python train.py --d_expert=32 --balance_bias=true --norm="rmsnorm" --steps=4404
Below are experts of layer 7 (counted from 0) of a mixture-of-experts language model. Rows are named router (the router's row for the expert), gate (a neuron's input weights, with its number), up (a neuron's input weights, with its number) and show model dimensions 0-127. Each number is 128 + 32 x the weight over its row's rms, rounded and kept within 0 to 255. Numbers have three digits each.
After each expert's rows: a language model's description of what the expert responds to; "comes after" lists some tokens at least twice as common just before its tokens as in all text. This comes from a sample of Wikipedia text that the model never trained on. Tokens count by the router's weight.

# expert 0
router:179152120187116160081145103098100114150147077114092112108160105074084107183125127109111085147105132108144071134088105139100149128173108105127128098132086158158132088143094130133074085144090085189128171159070131119184110097147127112079163127171153113121159169095101116127128135155068083109103143098095056077080094119088044130094133107103115122165113126173096133146135095136080052157124
gate0:140194145157169125177109131131140114148110169093130081085080127134137159137148108120170126071125105152137194134110111150090154105146125119112107081158139130092157145134120165081178104057115133057136119118163080159140222087163121132150132112108109093114163202090147144160188146167121145097120120129164114106088172109120125074150100072131141141135150084119126080139086044054146131099125
up0:106111096133126187121152160128099107101146140086136166122169143103167168115127116106064107130158159143154093148108095141159108152119074161162133097204130115069174077138086119071130114166165101131098093102115190080162122121156090143071149098225080161108094126143148132156121086072116154085103110112128123139134163122107150075153099121150070124162106168196098055115130131081115114134102
gate1:160118101155179135100183100097082195148121137093108148205157119129080130119091123104076136100102159098118119112133147080151161146123174145159164108138105193169105088141147090115136153118106116145098159086130071153085120092132149190119154117119131142156144122137102158141164155108154081071108155158190175156127077125145127116174181151116118103107150065080085164126126167177083034117129
up1:125116053111136142107105133126083149143133154155134119138136128162140152146120095163149138063092077121128178128094127178113178130161109074117116092123139123120088118063166127075071165057157159093093121098110173158123111080133128091123166115095143191083117121159139078118136151156092114111116094156118153159178116171143138061161163118135087109126178099220144122181112196146160078106160
gate2:149108138122089127155148118163163087111176176131106091098115136083104188202083102180147076112100166195176171113135122096129138102105143152117125124150128205149102112165137138150134140140120126164098172121106089103118162081147097211110086137149169166093108147137108143137054109153144160184167171114122165156127119107171124148094182109093127074117135119179143104097091187194158124126109
up2:095142131115142233085061111118125095148090137068156113090168166084080143188177125093111135108124115077154102126123128117066157115124144126142131123120160147105174099101127146136081094134154171109136071101070085148134182119135103154103160099139137114163159121046064157162130078138115064145121168165100112098094138120078130155154118078134176154133136152203115142139151091109141130158123
What it handles: Quantifiers and numerals
comes after: " the", " a", " for", " of", " with", " The"

# expert 28
router:121180071170094086159106170103118097116159176134141164153155118095085135106068187096114175090070099098063142071108108097124150146124096130134154159152138095102097097100134188165126102134182103118217142158085131154093160104131162135122122159129125092155091135168187163113129137142106103094120157116131120071163104153131107117117110130101075105067080120177158155124142146108084121045132
gate0:126175059111153119105146146188116136149122125153103183179080084133126134122124103137144161071130206182134152129164128153133133132143097130068105098125121144195144111137109140159192102100114132129131166130187093148131096111198074165131128150085041137102085109123130097104129121118124127122153063141140140141137166039144097074127188043100143133129125135095110077110112145087132119106099
up0:105176132143070095065139191162062124154115132068111172164148144150123147109112140173150150094110148122103138100118139119132115130114126143123158121075024085113123128103096168113120095111114130069116149130178126176075171090224114141136157146070103135128046116146137096133120140132081102096131074128162115131183134087132139069145157069134113135083099142116112099141118124054122139122145
gate1:105139071127163108147188146092153168119100130151152173110083080188125171123091106187079111150096193137134073141142156149135119108179154105101102081140138109116140115153127096111157144122120100140128121063122102121101091168157100142182133162122133137208157129138129090148117120084070149145135106141131119143141155085180141169177165089058117130142204121066080173137155066100153158106089
up1:111135175140133135106105038180221143150138133146095102116103105122132125062169201066087117107124120110097127138100062127071130158122097154117167133089088153146148138126145146076127137173138147184096134151128154103187068115155124121112121170136110150137066131115110133119135163133179099128088081105083170109089110146109116114178103115192131128104095112173074102093110170165092135149178
gate2:126163122135118116076135071143077143111101134088070128088129181201235169136061141119172059116141151171117105113117082141126102119139171246123109100140121099117125108135140129111108158114184104100103172131099148154114174093139099145195192142123125179149121153118143095103153168108075133148155117095112114140138153133169136123102136133084155142085160138123103114130077110128139112079148
up2:080183123153171138100105093150138148141156156072090089189121108165189160085086143124158104135100156091095109126114167116062126131060120171104150123173134081121130115108148167151170111136193162112160168146069137125094175093165152141175159129125080165060089192114149137076129131112111102153135135078126144106118140137155081132099134157151110080103147140192183149081076103119114121098151
What it handles: Section headings, paragraph breaks
comes after: "=", ".", "\n\n", "\"", " -", " saying"

# expert 31
router:173144129192096064133098090103117098148103075120169143148105127169147104124136118112163151115055116084071193109071152103099149114152109169114131167132149131109143090065138172156177110096108173162112062136112134061179141131102132123136128082103123065128170122110130182076126136093060152168124136111154107129104143145145140164125163146104107088170132146179135144114168106080063080143162
gate3:194118183178133136108119115154105093114112164159218164161101139110134137157127178165111122163101118076127112096108095143101146156130188148122108153116113110142116144096178132203092109132105150151071096079107098063141155145122105091145103106130102128168166153089125132102136116118140095149187126109056138143156127161077133149168164122105111052115158115129082100122164096079090062061169
up3:143124125121113174134134112146101099193104114138048149143101130109139117166127063098091079098142140136109171144096149149141150130177106143099145122063134179132167108126148144149200152107186135205071136126101134104141103129147095200143166178158094149163124102153110168136125179130134106150110160111130172122086158092140091109111072192129160176111107170057150154150097147078105195161134
gate4:129143149144090127109175118131120139142204202153130097147168125141119108146149134089103117151133148094118139144133120131171091172103196183167096129126118123083120073127118142164137139154098146168094102096154164147192188135056129087139098142140125127136124195145073123113150088113122151153213120156130125200169104114052070129144094148174124108162177166140091095083153147102091148179140
up4:171113133172109085133125101153138137144130129150142092160171074174120115158136114141118157158091090115118144102095102125123198162047124102142150116102124122079156109110161171104169077162093107174088108121149163118148158123125154151125009084110143117125119139129128097110246102125096144131088106108105135165165110143145133137192102085121128154167142090123135123118082143038118092123078
gate5:135117194123126113178132151117132140216120160167132126187147139173107169135177069156147136201074134138134163168143131110093174128110129101137178123108127201120137138118088165131150157118081139081156120123139101087074152145168114193151091130127121096137091131112079097148102097067102102086160156081096151151118156172110146142101143111196173100141182127157113176140196114153170122112097
up5:072068109179113154096117080095088115145070151121156157039098107130150079079098182147101135095137126080135147130127158089200110134239129166106123147112141085207098101114092123095168168099137168142132131120154187096099139176145159143075143094179090097112125094106172127103130172139107133145124092117151111127164151127130115120088094105102105120101147160118150111116120087121095136123080
What it handles: Pronouns and connectives
comes after: ",", ".", " that", " and", " where", " but"

# expert 51
router:133168127135135084160083106161057107146062097100106123184160107179201132091122164177094143141095122132127133179124141169147114130179134160128092114153122054169112112101107181134143054122121182126130116174127070157164099123082166081148177161137151131123133166144137136109093169084126079182129106134120141150131129149113182087135140081125065140158153113179189106125096094163143137104089
gate1:159147200176143171141141105134154155144080108129172100141120169169110131146118107141145100131130091142113124129115133162181187139161116153129183106114092115104145091153054186205145092151145114118143104160188083136084178179089099137191130120139124108193153133183118087117095089141123108109163113166110114159169128113126150135129134131135092077114050105176178082197163133155120154081124
up1:140047134118167089096124169165125111135102113133117103121115164079116111114151124127154112083096199132104139126118151104151086178146146115070137135139132132140062159113141103110160119124102103167064125140117114174190129173132094140146129104105096123082093147133162201117117129128105156131082153074098155086091175210116136103138068103093070088115187175135081184128154196119113159154087
gate2:113111125105109119128192156083121091159147148119155114102108161139099160171158124077173149146126138100112148070112063138065161098124121134146125144128096154165142106213138159131099103159103127147090137086088120109121138077155093138069133124112137161162129081112101117130094059191082171072114159098116118179089118146166144163066090172074130045123079123122100111137100126149055147107152
up2:153120133114109152123157111116068137167098116121073068137147083099154128130121140104142056111211124185146154168118083103120159141124116158094113126144135048080139099119146066107108119160144173114091099161090119170120149101097086084109127166127075054090174171102130110123104138040128107140129099124152180181144127134125138123162162099114135128129191118163150136098096075149172065097122
gate3:134106106101150155102095149118111145165103128082100180159176128123134212133096072086084172158153134136176104116135086162154123111117154115110177080080119124109090122167202142086088101137050072155149092132111123062149127121142164137180127111078136123173137207118115121131120134162190099137138168118116142110126133151154127128172094154127205113126097155109105139139146172098196153189129
up3:126095143142108068137133136167150085112115118100152210120163105071169140116169123143135128149123098142164097116116100118152160109179126125118116096074144104092076190137117072104112077115141144121138172117114134104105124123146124166100186158147079110116164207152095110144146161133121103106115124070219141106136071100076134124116134073099151082094170126119142104042184128116122200136177
What it handles: Time and period nouns
comes after: " in", " the", " In", " a", "In", " this"

# expert 60
router:134119114100141153111135096133125141097123080134153080183155112154086122144155066167120146115071085097150149071125154133108124103131110088149190174152189122140087100152170132161090101114068129179178107138120096105140058187152076095154156076101144137124110109076084175156149160135091195146148126130171052107143130177131160120161152093069154168159100154094092131126116164163120137161109
gate4:144114137162150167126081061190175120117173131109106171141112155112136122147128154104115143133085153098107108127156165088110099088184085138045137155107182090151097098097081144121140090176156109183088096114057111118167138222150138143102085125101089140136104085110147122169122123145119181124150135154137072155113147129094134070172166121113104195151094132095103140181169164159110142154103
up4:142095118095163115177113129030116145121158158204147129156181127142103200163155088167107183107148124100094160111091086150114110155118128103155147118111099125182151170127165131119132135111116086085181121121097127144131153103115114141134122091130136149155127133131073103113118136154117095136159165131145122182144071135160095160175085077151201100074208127120142137105122075081180184147192
gate5:099156122133136185153122182082145112168128149081123125208101117150131160125106081141123108135115139156142114141166098088158167128066135153185126088141156117075176110184139198164065111089150089075163129121133142129121122160129118124088137099093176164130154138170103073171196112130139111178204148128106132123083124124153138109165093113162184084167148109093112105174154152133163128073078
up5:175097134174130178133134139093116130178108165104110135117119138125179052069073153205201107150142122119139137130092087137150114078135138112107123115132122156168149132129083158093147149120146138122085183145126154210075166124128175127138120144137155081108133162204183121106090141113124150126112111068119183091091096087163142101060106079161138124074084131141129140129180085132168125103097
gate6:090132132144062148088122111146126145142055132130130118133125176122159184123126167108124065137178143101107186107116111157117151132051127137097152127151154097128111156145107071146143053159078170192139114091103142117142150135128164114111120107177112116119127160139086051135119084093131104086195198166125154141168177152110102133123095065102077143095113161151181121121162118075084119183137
up6:120106206059146168116099135091157092143152089102167095148168075156132156106153153127172099100127125056149098104108128169117070083170096118114167131156095162120194160148105097147161125213119079165152081097112136119138081149147097142137143121126091067142103097073124128148107165140113110138188157077165078117121120141115106117139102085120095139146171101125098095083070076124110084157116
What it handles: Coordinating conjunctions
comes after: ",", "s", "ing", " well", "er", "y"

# expert 40
router:094151161150199104127153156181119242125152140115083096156128108143075105138148142111103217097155151162112133159146165145080129126070174132132102147141169157117128110154151064116143151138099150088139139177160074152123138137129139060084139138141149126150087109110151126103121123158139111208091116143120135139065137085186097143119094151099184179186069132137161140149163153141134149147143
gate0:113144111104174132129142129125113151065128123085143124122105101121125079137101078159161068169123165120085117142149213188111087129066161148130131126195173083103137117134111096119161121102174145133146120098145143130099115128121200100141118157120104132208126105122149139106151101173124142126176170132190146165183065127133121081219169137126147095112100100121149103174117173202092143087109
up0:172108145147120131167128160111141082124127143134122221103119071171095084078170150101104145185117125071112050159130099111114162155154103092115103131114141153192059167106123141096113112141162173086147135142141197121133164129160112133091123103102210153100144148119122159155128070102157122125089089108059168166143140125065118163113199169140109105152122167131088109116113129087133109126089
gate1:085120122144093116142194129085137173138078176139077145152097104130116145147104190143125167164148090095184170164139125095106170098170152179132105107155140176094156204131084176162143122115069148103169084081151135173090191114128136161141091164111153123186123099118137086110119143140111147147106126104107126160105103145110071127122126173106101066099168130162134114209074193117113149140133
up1:063096136201080136118172113144066122113082114114163133090169140076128103093141112130146168124137078109147150113120136117121142132111184062128146166112178135126106157218139091130099123144130128156170125146150119039204137126176116072082157113050117111119110114156150112092145069118145083096152131159092180147119127142120092164204115118110159153135122111149111105126132108112078078128164
gate2:092126124108132167166138124157142149170197138124101074123084153126140121094095182107145116106131166116183123177138110175107152169128139077162161144109170108144178142160156107183150089150134152136063144125128143098121138100085097120110146123134129119084103135122124141166087139129130141153230108213094134129123159195185152072105134063171141144131083118210154152139116176178130105087136
up2:126146169116068125142123117192185088190121126129128203138111088120126135132122112204148132104143090113180135129107165134120117059125119130199107128165152178132133152140194118137104071105113101152150059124122096122146160136175194170180101136127144094132071128166111114129112126186126186101084147114137122116113103128173128152074179163122167122151083167121135078116107149149103193184122
What it handles: Academic and district terms
comes after: ",", " of", "ist", " 18", "ti", " University"

# expert 48
router:165133160142098090136128141112108094110196121165152165067106122132142169197165122161181152163123136110086162158133141190067081120193150078105101109138078142144089139097147162157101071134174154080117107174123096147214174085120140067105163122101167144147115122121121125156090113096183145131184092113071122143116131116109116113089099143186128094145129159159120132113167074179112128143135
gate3:163171161187107139118122110074071195055173105139145153152092106094136141131141078161146109107090160132112103177117090160162175098120154110159097121133108164094112071111177177084110130125179117062166142162101159122138160145114126120130171101124157090162125219143123101067132116118146095149150090114139131114144166198174144140124206174145113083130155104105119118125109103106083117089158
up3:121135095120095150119122150173113125147152172119181151161088146172135121122115145068137159164072122152147138181107166125122148116116063170115117161182110138148087139083120144136109152123132188137201165118132172134170207098079117150104110125103118185169049112123177132158149102135138147137142130160135111110210064099143132155109090107088059177157175131142136038111115109118099117113128
gate4:097040178151148131092125180087079141173132135137121124083148150067164210130095170165127174119113149168127156111120124147147154094119122146102099194107155135112104115123146154138101108160154062095126153114076181184164084152169192122135084108069126126120139163103094117100126111143137127129108146092165080177113160184158090117128090155164086134168121115106124170126117093125180056136114
up4:094106100124069104111090099225166126140126111109068159143149143123103119174186086151149132106116106094124085114135068145101139164119100121090133145147156090131082124180098119156162150120139121152133102085124102139110121093197068116156098094161145178104132139150143150121122125152125226121112139154134141184105122175146121170129121106147100113229153135084150136119175144087151081094050
gate5:126119175123139120173140097038096121157106098089098103122133108089071092130081091154115130111116151094165108186161088074145114126075205117135126181088164066139133111155131162139128152150055123124102073097151128122094140184116090113125136083116138062121188156135077134135134091122070167141176128146166086144121147140068152121131171109085096114059115119149096162146106134095099132156134
up5:121070176133083113122144068099078102127140122113113131103136116083100249138160113127169151076105114102130086101158125143103130133085123124123106097127130158092080110121192085152063113131200104070108122139094139060084142158113129059125104160111127148158100131167161138143094148153123184047180101139135132144141112119130158105100147176116087138097109089134146085150125077174138156135142
What it handles: Passive verb beginnings
comes after: " was", " is", " were", " are", " be", " been"

# expert 26
router:188148158061112135189154085092131092114066129161181151138182131106140128152116117134145142096121111152115087122111128091141204131143100108103132067137115143179152135078079172155129141137178125062184101118120139185166205148142189145155114135125166155086161157121140164146130093123067174138135079149133102084126096155096125138135115106070139142109125131160175144151071128075135068137158
gate0:142113086109134148136161157097092121153145156112133176220094077119164092124143156166124103151153122191063144156130148090103073124127132101062130125148118093138140137158175109145110144125059096143150099106122064132146129174105120123132114153088126166125158195182077162080197091125131123117138112136102136110116089146129122099128137112084129155135134114086133099175135167187024139064087
up0:110172143151115123141195176143169108127108132108108119075089112120111210182135119110094162106110138142075112122166149123114191178110076128111089162090142056134149141107105079117138081104120151139133137152207143096155133088105177108139133110139109160092132125141062168121115170091122091077140200139146102111153154152096095145136184088066143162137088058144132128188147146132143135183108
gate1:105149129154111160104159089138083097137124188157164179165159052114176149132194148112196112125086167119131147115174142146151103071144134092170144167092138108139165133170110097139131136167072134185109117102137078091098116135061163101119197158141110114136139102161075107082101095100138098150166162118117129140128153093088171191122172168135117172155133120073089109080121112177113108153095
up1:098140176127135161068142114112084134180080140142181088127157135128118174134138072095164112081129138093123130130122077111120149106113119121117140133142135117094138140136076148070163107106147177150151064135097174121096132135073129098122149130193099072098138196106050127092147141111096110029194158115111163166142088137123127099136166126140079164107099124137111097147161093090077172081181
gate2:059093145147149127140153110126129116097136143110086194100105210163125111129102210145111021099169146151090156099108145187166123121105159165150100127130149205124111134130134122105103128138106114163090153120122121165116164110119098059105150075160119078131100138171129093092048201156086132084163112117084144134082149147112145126151170120111136146073145123141103172110126124109077137122130
up2:140057084174171095100112151145123192107142099108107079080120138154111091172139181170073150136139204140103133115157112114109134103124130132128112126127164172113123117171096147113088121104096154184140156187083060098117102154155144138086165113144188067138174144106116130112111139141159186167140126209098135139112127112104143071091207121148114157097092137109120150100108140150154142113211
What it handles: Sentence-opening prepositions
comes after: ".", "\n\n", ",", " and", "\n", " It"

# expert 43
router:126138113150098147159078086125155076121127174123107152089181159160095169137111141082096095144086175138158088112216161157119118161165129090103105090104126101087162119119133099041101157119164105087085093154108143171073137187126193142156071109131175115138150193123141097170106140129101192150113131079129076153122162127077154153102090096124154137138080154106107181137108125133124149157100
gate3:140210123160148129079132111152149119165040154125129104122135101074134130058108126124145121098087179095123146130160126174161094153134157072117167109161137133101140128105105132108149044119063115070106111035109124128057158120117130125206140122121163094098141159130131148122137150148108170149145163140178165141123134099149144090112088108129110101140101103130148129161162139027097131142071
up3:095172096148156129101112152133114113114065133129116122113116135147199120123096102128122150149075181125168110107102171209119076140184168076086153174127137120113151112123079170135148107090129142108075132075085145125080190121127166166152127117119128112164137131120156148158114139144125192189169172126142164148130142111112102078111098024157149134121090070116143149144185160104169126158060
gate4:198142079164100203100120067101095125180140147149132161097125092195115097141141145167086102134111178153140138165140121074112128165132173140124149081059122148127144154102162100074104113148067141098157154117114080179132122160168108148108097109078172105167097141132113098176113072091114135061164143141110096175117133173138141092176097164149117166142148175155144172131163182152114128140165
up4:081202116094106172137133153148125110165114125136127149092123112216120138133120188133114148118088184148140103159147119128164214143183097109142107153067093127156145185143105160103139147124128075110140186053180103152178137147162120149131123114093187095151116089154164123133142160137114154141116141142094114152114067109122097129093112079152099147130174061072097081171157177081112116096138
gate5:113191132099127170130154124164123110096135145120142141164114159051145197114128000153117143133062149085097086124141124087110145115052166108135086067111161117190127153127142121123082153154132142101155114139143075098140138130142109141160151110058124149160129145145123133113138106172081158085159128111171143122088082184171138111203147120114163197125149127174135125151130139106164137118141
up5:115177134181101073091160180137149131096107119179169098113139141087090154116114125137094138097157092122118164132104150121155167121137110133182157178175163160126130166134111105093144153096118184146136099126199135109080176110117158094176085141116098058111140164163126095107178118146080141148137078145112108122141216164164108109183112084120062092084141101173150178134101097080169103132093
What it handles: Sports table cells
comes after: " |", ";", "  ", " 0", " W", " D"

# expert 53
router:174129136117155135146138208141091120182143094110170151162120158202095115145124189118082145116097156135126103166128148101113118120098182131170091112145062083169090128149167161131212149106071170116173152137069077152130105147084170133138154105151179178141115081131116159157144093149114149174151088172099165117162046132111172128136124088104125144105153182151113117150096111132110177128119
gate0:154123086110123123132181155169134134082119168136182179117155137175161130146203136148101143147114106096143108172146160093149134147132162105152116083082081151109096087110131109109135115137099164134181157059169159127108137139129148083153166140169111181135120130115049143150098135177061131071137147114083197118207084164117118110128134108109132179093121147159031124146108094136110134171166
up0:157155094171105105106138164122100138095167134172210152127096120166154162086111124147115089142073134069131092188122211173105160122129169143192171100110097156118114086149146173152143123134089180158154201084143148165118137120148152118120148127113128170179110117156093178136136142161118105073106149134152193149145084128157140144166136112153117145178141165156116110188107075137053161102140
gate1:134110086167169167121170162153063107090088139107115127099134086098113138112151096087126112139177152146105181174156141079154107156166091158128064093116131173158114082089100079147077097104150124079083105168146113130123143142076197137158162089086075120123084123123149107123143146076126104121137117107096124144136138155212117057099122091069114121130157126113155089168084102127157072135187
up1:108106118205087093194106135151121163091174118165093231124132104117084060138130089107122078130125069089061130156137117160129141139075132170124123198150128135128106119149157112165121131120078099112106079084181149115117095096110113186074065155135084130099167128132086086103179108141107131105141094111131103139113100114181107159159154155159134158091126162143156109115128099096114170128176
gate2:154203163128128149090133115212140211106160166164160068115127146159098084162138169131158101132094191183113144144157193109073123155162117090161114110095132169132111104138107138154193087143153101145062123123115121094165114106153167149095123133130125114122120148066093177111141212102100085143185128146120089126112093186146126122170135144103135108090104114133105173151106106093094131122092
up2:108181062075050128135092143112106194100107136105101146135199193193132129172129066107118159097065120118132142160121049142120121138134084071105115164125183143129147114132150081196103119121166108131094131131150128091165115113108070151136132167141124118132111123143135068095098120043179109071138170137134075149096132156133152122134108148135157157178109146096103123136142134140160093127166
What it handles: Place and geography words
comes after: " the", " in", ",", " of", " at", " on"

# expert 14
router:184125165149098159100104126145067174070066147164160147113131161133092086106178089136169089164139166112140107133142162134097112164135151088131121063087099170102191173158153105047111111113113149139123147137090108062116087125137096132094094109118137081181098116153082159147094183151122101166178117129077148139112130141129102157171095178164152148143099145088163143108161078132111176083155
gate3:129173125100147127176144095156115125136096116130140132093109219061132146144176141120134111125136146193100151126111140115136104125087202082135152117106071150171127101155131142149126081105039087092106106000169054083119134081181131143169130092087102124155134075127118140156115130134128102095156123125135127130139138147182082108153142139138127096124109091123125144102111164128164134174162
up3:175160123108059045110148166125132122117119113118131118149097083108207126075135089079115138095130141096160162141144132126109171129124098069142081125133105170098065161141137136121117102126150117136142147116049179119147123182096160110083060161104175142108082139110159166077113119114127158127060141184116171166128160162161149090124120103074104199112124119121112100111109170155141155138057
gate4:187074135110100143097193156191134134081080112140128063109106111078140111163126138142140145142130123106137099146166152122157117127120100137071149125058126128194146137168095092131156169171229093075112091107092094046175129143093146165206143123079098141118169097142143189129163141093148124139078149190118166125119123147136135130127110124139127083125107168154162104115138142099147174115142
up4:176153083151115085206122130134123126121129145107131164127037123130151103112165060120156137123096100067114142129133140157063092169155091100117164058131087084099088143152186119061126157124093125087174115148112135166183106110174116179080141131133134083151102112163064143118079095161131092148086140175122111130148093120071124100142111139187091145133084126092122113126149105135100114064130
gate5:157185154145124158084116136114183129135129164212117150160020105123152127122122101141095093102087107133168162108150136195092178131133132121078134142108086134067068106161181179155103131123089101112139107128071133128174110088151136173153098110145129137128129116103094094101124152123079182111126171124135120165123057142200103142103168141123111086148157114119101137134124128127201135137203
up5:176116120133142081113118096201152121140108129146160108110087083157131150140095117105102120128170111188105169127129114094106143112058161082127166142165151116164106187185113154114105146159141173153154101128155096133153153171123137115155080077138109173128133126128190115099133108079125113109159148217158101084131189102016115156088117138063164126085128175090106132117141151137151132163178
What it handles: Taxonomy infobox structure
comes after: ":", "  ", "-", "\n", " =", " Clade"

# expert 41
router:119191164134113173118146135140102093190136129090166090115161125155137129143102100138113191096143099060098120151122103086141107174160108130114086123202127118171094137103104107133163120103072161086178132161136139153172128139152189170140118101116113086086098181111134120116212096077137160110132081078109197098123094164122151166114120105133142166102143152217180114069098128099121117142108
gate0:160136154093146129104154060137144110179131133105086124129090049115104131185126126114156133187169113118136108153147093067116171160133071146043208118127158141146128131151142108149130091102094100191140061121195057109162099082091145186160117115166072126122114111099136140142155089108159111083118108088076171143120174148117138150131133072166084124090150147163135118134127111105123092112117
up0:095144069126108149202129167158086157123133156111079154114081148112143122147116114101108121153158107105122143105122114134150179133152105141115110141126177099121153154121092128088089126152112103141112116101115130149140100060097195125122059072141143079110108174114129102114194165085077055143050121116084180081187146192074125108177127071121104169071083121173135130115111130113154101114097
gate1:157149149097154114105185125104118118135088136132098135123113123146130151119102048166150144141117172153122148127128203122107184171125150195120110066130130137126162113108133170177118092134113122088148201145134107139118112164164207146141065128095152207151092138107086135045161121138087142132123169186095173101102146102169143121107206144109152145177103117159178111085127134107114146068154
up1:157093078151140123133129133132112103172160134165169119172095126121197142139149162150139144135133127092085165125116135137099134088048141083086210130123103118125156133114180141155180160109107069186134055093209141108120169134117093117126123074113131092144181106135091109159122106148141086101039118112166129042116134185164118139148140111114107088114144129094124196112180138145129138129097
gate2:086169165114134205078097114150085162175109092143136144105100084118133151230121156120075170134102148123125106191154185179130179146165130141135151120148109176114108095119147079113137114125112104136139137105157133184090107145128159120102108172190079149114081198114155150088113074142119152131062133107121148126107119102139114126121091131153159161117133139104203109125074143110203108126184
up2:132163102139110132058104098165098170128179101173090105095160144086124059160146070103109139147143141151117117129135088109159162149206150088128150095157130107121110162087158125173158086128080118121170117133132174157110079154178173098131104157113076092148114117128157155088184136154158154105077143134124172136081064075100159178153168174123175142196126138106137115122134152149080193110119
What it handles: Date parts in narration
comes after: ",", ".", "In", " In", " March", " September"

# expert 39
router:081192142141078122137143139078073111102145123126182106100091142184181104138190139160119145104140173135148168105155157109139084157160179090127132046157098133065112173114165090153160153141059153164103147106103142113083101112126133116098158136075155082156116153150112147095073131084160113083122155083157172108153184135085095147173154105122143167094099182137144172135156110164171132140125
gate1:099103120159144192162142086120092103140119138105139146061096060129114147142139116121101117118110138173161129154156100160123144106115121180052149136157053127151131168113128072190144100130130106176114130102155108133096140073110229150095203133066134154107120183177098137085102127147160144069173164121131180138161117127159151100139106136125154146110180148170099109079148168088101123168110
up1:149108131110139088088147158112120143177153128099131159126137078112093132111087152109127141217186129122146148124114082083162103136162053107124125197173121083189143115130101167098129137096126179112188084118197169096123199122145189178108097101143126098147156149133155096132149103148059146179146131114128104100091099138147190137145122105097137125101188122098180133121091108112180183128109
gate2:133146160033094084150091123150153187091096115132109141093157129140154151209026125141139138148161094120125161144109104152149119133149134097164131108086147140125179122144083152130145149143113114113215116117162140129130182137164143076135170130128120142160110131058168136099136118200083155154138110155109140206128133125150103134128146095084150162123150130133106065159138154082178054116171
up2:129186163126122087112088078078126102116126141141157160136109120167163121117099154145145065087120172122141155124134175111141137138129182182154112100093136170036099143160124097126146141117060091137114095127038161155038168108103095106132107162133137041131092147148116120124096082116208140093120137090128095107114173044149144103077141131110135119141097146119129150111165120132173123115134
gate3:132147147139090144062148138175101150079125069109101120150089171149098107210130103088132082214083114120077105141148130147064162107102136066108122105111154109151090127112115183090113090144155169080144143114184149107194156149119145121107135149131129155173116123086059156144163152142098132095111072169107208157172132086120096103095186138127116120108086145104112136150159165113149120130097
up3:155149156156090102138166132152110140155130156173163112231166117136074078121076104133153115182128132054124140115127127120187135143062116093071147116117107122102127092115096168085132104104104135135181082124147141164152177127120110125129096101101143113144061092105136174190161111109175145134133200139137134143096111163101112153188087154108160104138091178116109082147132057115150191162114
What it handles: Punctuation between numbers
comes after: " 1", " 2", " 3", " 4", " 6", " 0"